Weights of a small mixture-of-experts language model, trained from scratch on English Wikipedia.
Experts: 40 experts in each of 18 layers, 32 quick GELU neurons an expert, 8 picks a token, a softmax router, a shared expert of 64 neurons.
Training: a variant of Adam for the experts, 499M tokens, 7612 steps.
Below are experts of layer 2 (counted from 0) of a mixture-of-experts language model. Rows are named router (the router's row for the expert), up (a neuron's input weights, with its number) and show model dimensions 0-31. Each number is 128 + 24 x the weight over its row's rms, rounded and kept within 0 to 255. Numbers have three digits each.
Before each expert's rows: "mostly gets" lists some tokens that are sent to it at least half of the time. This comes from a sample of Wikipedia text that the model never trained on.

# expert 12
mostly gets: " The", "00", " 10", " 7", "ang", " 8"
router:131128140123108099117078106114107118120112136102068134117145113169138142100166152118164099101132
up0:188114091120110111153140109107081155156177118106138127131082103124165157153119095136120102125146
up1:124136093117172135118157113117108116143155137101128133090121077145119105111140159111121155162180
up2:163112127121147136170160159165133182148114114131115094118072116133133120082170101142145119124106
up3:192128120111173113095182114137153117131081149104128138114111100126095116131147102144139123127084
up4:170158140169159110143099085155109115157118140138117088110090087132162133152142127117150081134170
up5:118150090092115143131079127090129139112118169094150104114142126105102106122122102161139095150137
up6:115184137146141131085196184123125125139168093166111112143144147113128095141097095109148119105117
up7:140106156143140096158181153124114109148123171149141124125104136108135117154148177130184132176145
up8:098131099069171082090132117094152140110132163099091155163113135141131124127143116135159123172123
up9:084127143134126128105105121136124146124155123092113111102109090154182106133143110149142097120144
up10:162137134105160110169125099129181116131086129118141125110067145134149109115132078128125091126108
up11:119195109119117086142104140101088154101148159119135137156146155177127120091102141171119094144109
up12:086153087100161105098116148118162156078149123141105139182152138122155121118111131151171137126128
up13:137120130179123075092139119143115157139128130133115140155151095132097137133093100141168138133128
up14:087138075117163125092144128109121142114152156108124146175126141163152141108124137113152080116086
up15:087107110123133110134136119146125120122147143119155136119100113123126155130156144165162147130138

# expert 27
mostly gets: "D", "===", "}", "ip", "day", " March"
router:161122115112102105064116114116141120093099131154135164103128129121129170121115122075143095157099
up0:137139094128133118160101153126129138159152110136127137121104096137096069156127122160182127130102
up1:079130137132163093096146117131119130113142119134142127182127119132107089100123151140135153114126
up2:119164150114156153117126143139143170123164148125079105114126132111139138153164090122118128156106
up3:130142114127153114106161107133123147107147180137106187125075122135088134114114158146140144141103
up4:125154111084134117143116083106131106145122118120141132108088119152151116121113131149149114113136
up5:151156158133138113150156117154136166153148123095105144081109090144129110159103113137110104175139
up6:094133144148127109132134106127159108161130137124100144152127141127135132156137122120128108148116
up7:155111133181185119100111140116158178132113103077139138131117098131114085120130138130115121147125
up8:083166130131145127099168113127097123104137105116141154138106112153117112135139114168127099119121
up9:141113167086142139100162152125135121114094202155089142090116131120145128134123144133141121130132
up10:138140135140133121089128107102142133145125110113094147132115127133141121134164159130101086182080
up11:128154143158135127111115148165123186151153115140159145100169093142132093083131148147124111104139
up12:095114129103132105065141122156162125155114113123137109094114155162151112136127106126152135143171
up13:127130128129133123110120164120120148128144146134088114125165135130123117137112124111114143132135
up14:117123140090116141073170110132133067154137138085147139124153131127120129128133125136133161149120
up15:132141122152144111156156123159128118138163166149068117097114148124151129138109080149139160149141

# expert 36
mostly gets: "ke", " se", "ge", " La", " g", " which"
router:163033107167150140106114168105135130198137113118147132137114086131123137128121139116108123166109
up0:054145147102176086080150118112144112163125149117157114137142163173169107132154119114146109095140
up1:134149157123157151155111150104161151163132153110124121141128105174103107118128115158093146111140
up2:120134092167111120152124118094138154124153119100167114139147147182134090112152138123131097117091
up3:149128126132140127131118101131146184144141158149101147109109075099124116141137169146149099132098
up4:145178131112168114145097142077164119155139158139117102108113174133149139150150149123186138152103
up5:147148105116157113165138099102118127140106144143095120127114157101150127143151118140131094136132
up6:093114081140173107134134142101160121120161124102126147122129090115118094144132107136133108111117
up7:117119160110109127116170157127121125112147118144108100070125115117174134118118131119110132130146
up8:110130150120136158086157124088133132142106198179146147142107137121134117100119131160180110138084
up9:057142120169166115151129128154105150101126156131112115118136120137180119131163158154159145157138
up10:129113081116092108125163118112162149115128152133133133141129186145144119142093082126168131140122
up11:146129118146125140141133129118095125133152122111110138114142126138136099079176096124127088156100
up12:103147145112161177112114154116100141154160115160110094104117127131129154111141139120137142131112
up13:162133106122177135113088104144110123069163114113150161140092150116132074147124145135130140156044
up14:131149150140095142111126123149105175117118130176104144111120136139130129093140143158131109176145
up15:116099130150148094128145116176122120107132135135144135179121132165111121133071105160128128150114

# expert 18
mostly gets: "o", "an", "ur", "on", "ro", "in"
router:126095116112172150193128108122117145197131099164120123156129147146117144119097129143093137091137
up0:082135167144135079128165144139127136132158136117119124092150156121162118107149119149127141122119
up1:145150114096138104130139114100124144149163110111174161140139177126088144147140083141126128142132
up2:086135122148120102114092115146136148132159115162128120132120150179121124159116119135084132134123
up3:128139141155122105141108118137122082140147128096141105147104142141161144137141104134122113143134
up4:128138128138128145140153125105102156126137088131138107162107178135173108113105150147121130145101
up5:085139061116132123146117135126178173097143176073128159151095139102136124123173138144118126142131
up6:132145125135106110131109127160092138138158125106071114123148149153074101124118094146082102124151
up7:134124178152169103139172114117101148131174105128155140122150158172149147165113142113144164118113
up8:136157139164125128089129120088121162154138112128124136130087131095156105164093162116171144122130
up9:103140109099139070164116120167133111144163127103156090079174131124082134148107124102108133126154
up10:153159117160127137128109141129089140122138161122150149157130089101117126086137125134164123121100
up11:167130139127124123128126123077135101143111120107144121105170131167090110144093118132112127143101
up12:144101130094146112127149120110179117134128127090114124137128125160123117147143125192149110125132
up13:121127109090139097145118139111107091119101089168175120154110158164108097092163098148186103137144
up14:153162099170158115120117097134188134126112125107109138148106072074157147134164140120206105127133
up15:143153082155119123141116125141126143146146128127101114140087153124094075111133096122164117129165

# expert 14
mostly gets: " T", "\"", "ment", " as", "ard", " ex"
router:135120166215130095147095136135114151109150157142140129117105101099142116113166145077123140119158
up0:118163134113123136145133131094100160121124174126162145125129133122099087066100111149163128143101
up1:116105117149129109138159132111128137137193101137130153157158139170104166105117101138175129156132
up2:108097133100132125119129131167131118123121130125133149135113101134106118148146106133120146165115
up3:146138140110158051147113105138104127134124139084103147193135123125107133123114123121146110125127
up4:126107118111113129179146163164108116138115142139124144121078151122104109093134136152150130152073
up5:107143097127191110108145044091096153090168102130102145122163110150150169156157139139120144111099
up6:154075157080094125143148128098127122148196116118164104102163137131136106117104157157129141154103
up7:102135137157157092151165141111153155144142138122144169107121136184166132122106162115120120138114
up8:099138109111133138089119141097148111172149131090111116183104113135157113153143139108120119139146
up9:155168156108101128112166095108127171135119169137122130152150155138143150094115133134137102145120
up10:117179087110181100167170134117115116079137136099146138138129121121113144128111134158126135128109
up11:147162139100141172063112109074132147132160130140125140095139086134123129136124147139133093157125
up12:123127131106127101136119089166093152125150133124046125146094118150089123095143117204121091137122
up13:125185096123112111170109129068145124130098123101119129140134108113086065128116118171126091126167
up14:102106064118158102155096141119143105137109137131161166143141161166118106098143090159154096157058
up15:124143159101120169135145130122147115106103176154117187111132150129114134072116077136146105143148

# expert 38
mostly gets: " V", "C", " C", "G", "J", " Ju"
router:124129088116106132161155107127124104102081142144165162114162157175136066092157131132111126150121
up0:084156120141164093141079149113143158139135118125197155134149124113112136108146141138132112132145
up1:106128134142154102136167091066096118151117157122155137189091141126156132149104119124127132121155
up2:106127146064160121111127141160093114110190183148108101106092145096175139115160146141166131124076
up3:103110107099092114134134131113140147134129119127157127088151116138103082077121127171183083164098
up4:139135073155155123123152132153116184101146099110138124142123148119123106150127106109160123114115
up5:160122096101133084114100120138144075164140143046144101146077108127104111113129116133137111107151
up6:174121136118114106105149127105135163131095129148098079121131112137101094153178115125143081128131
up7:139134124095140153118119111165168156131108125079115081127142078110132125144123088115151093139157
up8:155123137083131110110101112103099141136113153095130087185129122132106112133159133139157120127115
up9:123133147138152099072138089077143135105127132092126106171109138146149128148106095101143129117129
up10:071137100146106100154133104089168166108135146105150180157113152114155136141110120152133124178138
up11:115136146075183064138171111129166095126135164116144110118139120128139145124079124147131132112112
up12:129151118141129145147122151129124127137131113103145105131093137168128104136188123149142122164143
up13:127147156063159129108151125124155119121133180137117152143167150166130108099114129155102129125090
up14:140130136095125134123155120089119168117124103137126119116150122179126105095116108164114115157103
up15:113115131124110122162136128144158123125109106157169162122122168183142117085144119145174094142137

# expert 30
mostly gets: " 2", " 6", " 3", "th", " 7", " 4"
router:083147118109090092119142131175118115101120136116120093138155130126110118072160126141143165130098
up0:125142092123150126140126131128142095178160146156120163141099155148189113095145145116135126133163
up1:114183120116159147124159117132136150095087128116148137094105117136145111110105086128117142114093
up2:121106114131138159123146086124106121089107111069123128107113137138152122162125128127117100119121
up3:162116124172117151138111118140084174115140119150138135130104098159104088113134117140098100147095
up4:117157130101169087107139125133124107123192159113123173107150130168133130093175071150120148163093
up5:144125127129138155099149083087119155127123140098125123150104089136123106137067131144143146137125
up6:128128072109153119079068163085128178110113116123142110140115122150178140108151131143153125136101
up7:134116113098136079105147129165149101159121117083126124157144142141172130114143141127139130172122
up8:078147095112108150104163117149146151131153164084113123117124144155107134114137103177136138110111
up9:114178126088128090127176156086133114183119150144104127108123130154079104129150119144172100181178
up10:110148177119136113119148148136138121124076129107115150141094086127130143078165153163167080134154
up11:127137141107139103108127137074133118172117155141137137129138126162116132133153156098167136149138
up12:149169163131149117165126126099120077122114150101143079169100127139169137110116159123160120114139
up13:170176145134144145144094122113158118138134138144130165166057110104102122154138128134118115171070
up14:149144137154144139125145161117116167116161141146115141132092124098136124142114124151132108142083
up15:154143163119139136139122135119103114105156141086111142129120115094181141141100085120123098116133

# expert 3
mostly gets: " the", " a", " The", " that", " A", " \""
router:131167137149130119121128115096128128170121179153156139131102099106093123102086138094127139147193
up0:095100124164153134103137146144167116145149131133127168126135177131118145095130149148138128161095
up1:143166119135173130136139166148165148110132161125110153118140142143161086146100137131123129164108
up2:143158118082133126146135163100125142107155104140133130140141144126142038108114127100119112112127
up3:093149130157126199088113159111126121098152158112124118088076160113117119152132141127119119145132
up4:084119093175152107099141112129121149144114098114085153130093143124115135138138120143127119152147
up5:147134115121124174110167092145186092126153170125126115130141151160164113158145145129129128148131
up6:116142125131163090153131089113137174112135166133123161103175143169112130102104120140166128109108
up7:164109121122144095141126104106128111167165138136149136091129086112120127087132156123089085114147
up8:168168092142105150144121135100144117134133086124165149134118138122148116095089098136125100169132
up9:151118117110111174147100126121129163120101136128051143148119108126128077090139107129129100155113
up10:129175098130171155100144143146124094141151168147104168128150125113125072147122095138142096154102
up11:165119147147123093117155078168119122091153146135086137156149113158102099099135151111164125183164
up12:138106192138119187122115122096156139107150117127110141098132154140170193132114102123115120113137
up13:104151142083158129130135108081129093143126151103129137116100118129132129160139174098121112104089
up14:161182102116115104155166150138111122127173144138131161096110150164152102128112162136094120140111
up15:123139101094128118126117164088103142114131126150124112145147164176125123151124130151080141143138

# expert 16
mostly gets: " (", " was", " G", " for", " \"", " F"
router:116153141121149124101143135109156110137104108145136142157139147090147067098133120114112095137140
up0:115116108067131140095160131164131140102151139093100119129141189181132140122114147155191100143147
up1:130142115123139117101132123117138104126136157111155194109129126143152155148101092158130107118098
up2:142136034077108118106126084145152117152137132110102144112177154119129142176104131143096127125123
up3:124125133155168115064120101117132126094142139101153161130143144119119186135103097120112108172135
up4:158134190166141118106157145088147101134117125142147147137097133158145134110153111110144081137144
up5:118120151177141175097096138106104146121127169136135142114086121095117066120161115154127099142121
up6:122140128115133054098135115098106140135159115118114128108177137135106095136148109147135097135114
up7:109119141154135050152146129132181154134128143118129133126120134102132150124096115124123137129151
up8:111139092104111129104157109118143170138104171144126143114114128154062101140151103151130131163139
up9:109139078133163134106164132118103134123167170173131121183144122137125129138142084120181120144097
up10:128123098129110145144121182109131191109118156066141159094112091139111097125156114142121127166130
up11:103107105146137134115163163137117138132098155135097141095092138119177118128137160166150109088128
up12:121142110102107133161150080165141143138138128118120116106156120160139110135160100183090166173105
up13:132138118155144105110135143106176092123207133122130118137099121108135137213124119139089117108126
up14:132130169157170147107138136103061137146118124140135096169128124193131108129121095124168093177092
up15:107128101093125109093097087188103137111132141104133141123162126117122121124153070157083105162100

# expert 9
mostly gets: " he", " h", "ra", "ri", "ci", "um"
router:140081136096168153146155116115179128128110127059138111154115096142125149103146122173124138139114
up0:097144096097158114080108093119145128101094136119145136133087143125155101084109154174145135134148
up1:144136107134154122144065125136141117121151086127157135129099128110181133123135153147076146144099
up2:117126136132146094124131105173120123128135173119134150115084135128116149126153142170115109156125
up3:111156129146140118162112102089106110137154133136138158164103121134113080117205142182133117143115
up4:100177119115143112129188167155128139107117111142130085119129141175142119148149129121155098110126
up5:150130075138156134119114093109084096147143112134112143145128146128168107155167143101136135137081
up6:166153130142133146143148120102152133108141140142092133108066119137160120069179117137198069154097
up7:122158111116131094167165120126125081164155150131140152119122165143155136167122125136169120121082
up8:090129130120134137154167139172174179131128143113119115178121165157102142117127117146155113167093
up9:080131147112151076131138124094122117139116175088101110155154120090111116108105159143126159113120
up10:121125120106170102122112090113111117130103170142122113145163147139130158082150123174125109125098
up11:143148113128120122125117128055138168120105133116118179160149127131131082138155127180156100129128
up12:163100138105140137090101142098114100111142163122132157149130138122151154149102126124170105135129
up13:131129173096174087109090142090135110126087112132135123123132140151127112081162123132132115112136
up14:129154183117109090131154124128140160167127122156117161129111119147123139117139106183137102149096
up15:086157116140128099084146090145134102100134150144134119130142147147097111139143116183133117134106

# expert 17
mostly gets: "s", " S", " pro", " ex", " also", " dis"
router:155130125146116107119158121139118119125123133117136123139126141147089144152087117125171095104109
up0:152130159155146126119131082101132108109096113198119116121140169172120095107131146155138120130142
up1:164125138101146123098146084126159103111113110147103130111133126159106148138130156128136123155108
up2:138130131132182119223155090136152116119133134065153117163156166124125139092144160103111148137125
up3:088105135120136126111104105141124132122127111121114097137105093127096067102116112152074090128107
up4:125137108088130109080119128104143117172116161114104145076110112139124126139097144156160078131159
up5:113104119128182093139130107132109140140148104116088130138124124149122086166123115142155148141139
up6:152139146183110153127122114109140104136154096144136161131081115118208129158142144114143148178132
up7:112106128114161161127142172151147163154087164127114102090114071108150116119135108138124111150147
up8:132138104138156082085134097132168114145170137112102136127149118125118131111146172123163162158124
up9:125133152134103099098129116152111145142187108115105078132165114164123110128109150145084131116141
up10:123136139131163117087141099103112108118118150115119167129138104139104145146117119144157108171101
up11:122137128153116085099133111184143145115129125116114117120161125177189124121140141138141115126144
up12:110141145118121132096165114164126117101115145158158111114121124198116094143138116123126076152159
up13:154122137127161130105097155152112154145149114132126127159117121153101131118117134177133097118127
up14:093159140142104106134125144125138151132118124098147125128102141130109153147115148172151099131106
up15:140142097114131129081126126147214152104132131112119159107118127090171138140110127126131102160127

# expert 39
mostly gets: " dis", " po", " m", " team", " pre", "q"
router:147141154175150111150094099136132104134121158134121158125107170131164147124120145108127132123157
up0:148091114130166137116158090121142150108126107135145156103144134098118096093104089146119088130103
up1:163158075127090114113114137094144084160143131094144170123117066151121106137112132134114077148140
up2:158128107110142115107135122118184128138119148082144153133096108147151132102158160143170095171121
up3:121116096122089086124130113191153124122183109105165125142108082144143112081132120132135124139096
up4:115131098147148111114141133115133134181125173100131178131128074135165107152142125139169081194108
up5:135139143102140127104118108120168121140140121101146071130123118164137123110104128154109136114113
up6:125154152113132086081112089143119107100122153111116103166152143142146121137183119133126176144170
up7:114117132133156087163119143137162141128117148146139179135133140128125126143143097149122115149104
up8:163162158137142140127120131103128138163168163103144135127139159074121110096169126117154149153146
up9:135129140134157108156189102125132168138109135141108097106120118129133103114122095139110106173133
up10:107110114143121151132113101110118077129127165120165145172123115107124138125150097176132112179140
up11:104120149126128111121161133134144159101123120151090141139112099134145089142156124119156136123108
up12:092148133143180067135133108151148118079128162125170125146131125134132131121122110146184099127114
up13:085130121138130163096130146138175116128141114120108144143106164137132129128131135100145093142109
up14:147146144146102117122161087141145109120188137108161095131156132141120105126130154124146142175135
up15:178154071121106142126162115055146126143115165078122090147099104105129109123144109147130088171135

# expert 15
mostly gets: " ", " re", " S", " F", " p", " c"
router:121166098164138118114102131101097146094186162112122119113117127126164121129114142109099131119140
up0:108134110152138122143131092146124132102179142145110189124123103137092132144130148123153125166147
up1:114172100118138148097142129184127098135152133123065135170111137128138122113148106138116094136131
up2:153125130089175145173134127158118111138130151071089128146145171148135141137138162152112141134131
up3:103158113118152120132092129114137138189140111126102168123131113142179129113128139141131130145135
up4:136143111144145114144125093109125131145126145122120166093093125095151165157159139149139090157085
up5:088122124118143111128128118092143098094140118088102104114169163139139105141126126157118094176143
up6:112137096068152084143149154122118098144112145111179084157106138117080115120149105160138074130126
up7:147135119143114085154098148153100110137180144140126093103091096160088127124174128127134133143148
up8:118094088139108116145104097143142121117153141157158150119161187139135148090170145157117129131124
up9:141109153159134097145108091087150133140084124089131155124140151144134078099146136126100152164145
up10:114097098108107163101086127109101135113116112140140146136174122137094138101155109157141080135093
up11:132151093142145088146114103125147120140125121117117131089145123113096122144130168155150118140122
up12:122150131139125138128128107127140118094138147124137127150122136153054142136124135131134128127199
up13:175129095081144130152129099112134130136102104177094182104125125150119140092148078190136119137141
up14:135122117102116107164166115154120112149127133183105137107115141141128159107130140124112107163099
up15:121130127122176107049127097160123139129136127094086161117096126129152152147141116119128120131113

# expert 35
mostly gets: " the", " The", " his", " that", " be", " b"
router:082130138123111124150105127140195136126117150116114114134092138154113107122133135166166141127130
up0:114140150121139126089127096110110128096121080129079128115146085133132105115145063150148128141061
up1:146144097146135150138080171148144115162127112101138114115114136129116151156170142137139101154164
up2:171171128073113127114126143157105098121154139121091142115099142123090053132130098116122121116112
up3:158140092100144091128159097106126147115150148078150109126122117092104131134120116082105102111141
up4:107155136108141143140153192146148153085136145163162139171087114121130134090141111131193128092085
up5:152144139118121147132131137123128084091120119126151091106104111156114083103135102122150121126113
up6:149135120111116143138124150155159131089139134102125136111143121182113052091125123159174112154117
up7:076128093095152139100144120146138140089123121127149126124116132164162132097129094160108083124124
up8:098126123117112152129108137150148187117141114145157117134139129178167121087107136149174134109137
up9:176129102150142094147147124098151152134128140130134125138095121131169106077073169108154135175140
up10:128172085129132089117107105102190146108127117144150161140148155112080113121101175088142086127133
up11:120110135127129087139143138121136104125136142168123145104115145119143147113136140071115137156141
up12:119185109151149115164113093100117119121156134149106145151141137147128093140147126096174076143140
up13:091127155117142170077147157142163146124151150113109145113134145136117149118154146122148116162150
up14:090124112120155173121114098148120136064125140117128156141165133085071160144144090147085134163085
up15:111146147146107160145121137093150097125110138103109140127148134147154163132135124164111077079131

# expert 11
mostly gets: " He", " he", " La", " w", " K", " Li"
router:140117111126116153126162135143124131122104115133115104132128117148133114130126113106105171151086
up0:127113182120150134109123123190141108101150141148090126140112136121130134100126132141158101131134
up1:160149142115138151115073150121108114095132136123149124109135109091139094155147174109103114142168
up2:134163090067144136056106146083112093095126136083126126146123150123111143115112152153098087123105
up3:158177124123115105101156099153115129106096103134122111111139127109160112154127100139113124107153
up4:105141161138131149163100143099157153117142120137139123121129145141147100098131104138142118159127
up5:151139083139115136145086143142137110138160110130156147105107160133089132130113135142135137151111
up6:133139094141104090125154118159123139139150146137178098161094105152084116143124133126151123151120
up7:114135154143145121122150147120097130145153155154116143170076141127149127112115174129130126133130
up8:169136132110134111072138129161111103142161101103093101117163126154131132136165121130162104130121
up9:068166099100140148102133107161174137098168121139123121086157105137111104172119131156130143079133
up10:102169158118140136121059083110151164132150117119089134110171096128170160104133130173099138156144
up11:095157099132146134112086124123132165114138171140094194158123158111132141115108106148183110160098
up12:160143106123140118103128114167126094101146146112189127110119136165108104149121130128119141115135
up13:154110116114150135098130093147085130062141136161138154148138141089095137100157131142131129170097
up14:116147094087168165145155124097122156077140135127157145119123099122132103115164128121100132207132
up15:133167071135138123150107114128103180123126129128142141147159192144158072145114112139139129143083

# expert 5
mostly gets: "'", " 1", " his", " a", " 2", " 3"
router:129144136104118113126127154149185101165100155115172152094086119129122133152179096115141111126116
up0:122103160113155099103123079148111136147119118096078129079153086188146120112144160148158125121131
up1:124145123139113164164132137137124122130098145114127158163131113142051070128111137144123138121126
up2:174110154110132126113156145129149126132153157153141155126139123106171109117097081077167143126107
up3:139120151108135151129141085089123178096122160143121178117178162137119103105138131161148103156088
up4:134116143120191099125154119138142163121158169124110129112128087178075135130111132143116115170098
up5:120146117156150135130174142086092115130169109141128108109090095079103120166126144144136138140115
up6:102105136162119134118122143144098153135154146159100136132088140104108124087165153151133112148071
up7:129125126114101099161164106156153122141142103132167116131087141173109080121099117129143106150098
up8:101155118130132106114150118150127138137117151105144103136145127167141057112084116125107134151115
up9:149138136154130110146151125098148160157170121117127207144122148122126121137086167140150114138071
up10:131157096113118098170188103113151123108112157107148169128099157129107095128119121111112142128118
up11:126131119126116137138156121125132156136118151149147161119110137156112124138132127140144129116129
up12:134172127091142083102111114111099122117176161110126139105103146164128101115122157111114097123121
up13:096150100143182150133106146126124136123106108121134119120153107098175115116144123134161115172137
up14:155141141115127176114157105137124087084156108145140113121083134163133114121138152123139078126096
up15:103144106145139143126111144141166104125140173077127124152117105092081119218134148114130128158153

# expert 34
mostly gets: "ra", "le", " E", " M", " ", "li"
router:170127127118130113122159116124116107190119153100134090142103063160100113120099142125172077113122
up0:130103101085120103077145128110123156131139130167111087160116115106140138119159167140181084169113
up1:147130127141111132067133121092138097140119133156153118155090104137103132141119107157161113157137
up2:119123104109163116077157114140125147125158172122124145137123111128151138185122132098167051156111
up3:137128119142120147139162150042107119117118111116129143122124114129161105144104139165130066140092
up4:111139118163118149131143148084145155143112119088111128176099143159111116154121162133067156117117
up5:117121148140144119129106161105122110164168114112162116171164143173146132157147159103128083104140
up6:121135123082126128074131126130118151134148107115131124110139118134100108109132077174132084144135
up7:135167122163109143099117091110152141107150135102146112109098128167114093133128164132104121144097
up8:087099135113170092161172131089157107139117138134121139094124152131108113116156124107160118120121
up9:123150146115168110128141089111104159114135130123110157156101123113117126109167090162115116138145
up10:078143124124136074112160107134108114136105145096101129175082148160167141122112146131140143137090
up11:134160111166112101130110104169134151115142127103088119108151120156119070144092129144143119129167
up12:132149117125127149119136150179091143133185184142124117146116092090104145158187095138153169143076
up13:115131104135115149137141128149082118091153084172105169090173128183133103106144062142176155133090
up14:106149125124111158124083104142142136090174157142176136114117134132150134119103105162133106134104
up15:117119104097088111097165091121126112156107167065104112102133111135162137124133132103147100137171

# expert 7
mostly gets: " a", " E", "|", " G", " M", " F"
router:152122134121170141138097128120134172072115117146124155132123127113127144119152127111130129117127
up0:129096120124147130122121129113125145120160146105117127073135132143137166176152101136119129142102
up1:155125153104156161111165132087099153097169150151136139121172097174127139108088132140133137138154
up2:077112112081134107142116122167166140137156157132091147146134141135074153127118131121172140148120
up3:129095152136088147173135135142135148141150102116139148130181092113109101161172120151130103128115
up4:161118123125133135160085093153135197129126168140139170105131133170118115123104122148122089143144
up5:179165120145110137131132114126123161139121106101127081113110145108101097136184173115143113133168
up6:090132136109163122123130133101181047168124134110145143177093110154142111166159144110105115118150
up7:135174144116130128105093123118099136122130129149118156104143128102129154148152132163133098153123
up8:157118146152152095117139110145179137138117118069108151118185106154162134167152145096140125139092
up9:147153147099179113130114122131152134152118107132113089174099070126102099104145116116180149167148
up10:102104110149138158129146131122154143122069183098121085129134088122131139100139093113139118134167
up11:136120087127160142095120101150109162149094132101108138121132121129131135146168098163151101175140
up12:135157114127165138147140112103098135142161101123108134118081127128130070165135128175129132135139
up13:122105126139098133094097107114090155105192096170128125139137103139129082126174084120144096138156
up14:135113133128102103144160143116131161134118151097110132116145097131101125108184120179175139138092
up15:153169114140135123083170077116143143105162114098133129115097142162114127149128113170166134147110

# expert 33
mostly gets: " T", " B", " M", " P", " G", " O"
router:124202116131086149126143163113135079129119177108154134156141154100078098114091145126079135139152
up0:074160136154139090106077080090112143091112129145145103158129100151089125135148125143145112142119
up1:156109115162121101147144084148077142153115105092136104144091160186142131169139174140133139155130
up2:170145087096141071084114105121109094090130123097153129147107147156185144116135097152154117152165
up3:122149147148128126142166115156156107143110152153090103114106109160155149164131133143154127114165
up4:112159133071129119121137098212150113107170124118112100098123111151133158130137114140108134116122
up5:105154092118133115115134088151188141118111188123112155138105140088151093118144155095148124127133
up6:149154122092142108139160100116143123106133137124109142155104185099140169130127133114160094134124
up7:149130115095114132123115098159149170111129150126138113117168107164122095137112093147125095170148
up8:136101137127168144096120120162129092127118126108166083093128130129107119131082152119130123095147
up9:150120072162122110136118110126134114122177107119113171126158118124112113132101111153126135144116
up10:122102123098129116116160088118144171099128105113134099158158138148105122159129120124129165147184
up11:099141139172129157117091142084142155116142125150135149126115124121093105090140103196115123157093
up12:104125112136162044114129090086099139121162131083164118158139116144145117171118134177140107176161
up13:101131096127172125140126147084147137124137118126165126149130171122121110100125141129171077139042
up14:172098118134104166129122148145131121111137178116127147145128085136110113144142115149121099159117
up15:142139147144134137113166121115097124144135149110147094150134150128119075130135108146136156169101

# expert 6
mostly gets: ")", " 19", " 1", "2", " 2", " In"
router:102146129111118102090107153148076109150139119145088138099155130104103125136143170148073108132132
up0:144148160139137106136169108167106103173163128135132119167137091120118177121113177125202122158154
up1:161137105089122130139123153105122194156169139146123083161134139115148137106136144119125164129123
up2:097126126150163126114147098161122121138173130092132111151176095150142099130100108140117099113138
up3:118155105147143185148118131100129144154172154143136125136079140156107133148144178148137114124165
up4:132073106140130108121152135177129126139140171135119156100123124157086122155169153129160153154156
up5:141129166166209086101156144130151121110092159132099136115158138116119108143127105155143108139144
up6:127111133094140148120134144134116139136123114100103173138140105122149150111146072122128095142099
up7:110124105100155118178127127088176194152141150152117121142105127123145108120132109114133134162130
up8:158122144126115126122152152149131097111175161137130147173114110113148133115116100140181164129133
up9:138152149099138133085162136126128127113106152127111103127137102145122157096130128131175145110170
up10:094156125094128115066174099110144122099136141095093102140145163125124120110091138136121129135156
up11:147123134173129110152158115141095128106144164144131107128099149138085103114116153135132142131162
up12:110116129167146140124178135137108138118153128125114123137153095125146103058165112139143144162138
up13:111103110138129169148160133134133127111140117144125146120136127117136123120117104168134091155071
up14:097155129119150145128154129128181155137156139132159134145120120132097128105136132158129128155114
up15:142082108133128137147110099115175156084116136132163119142166092131112104108117104105154118161158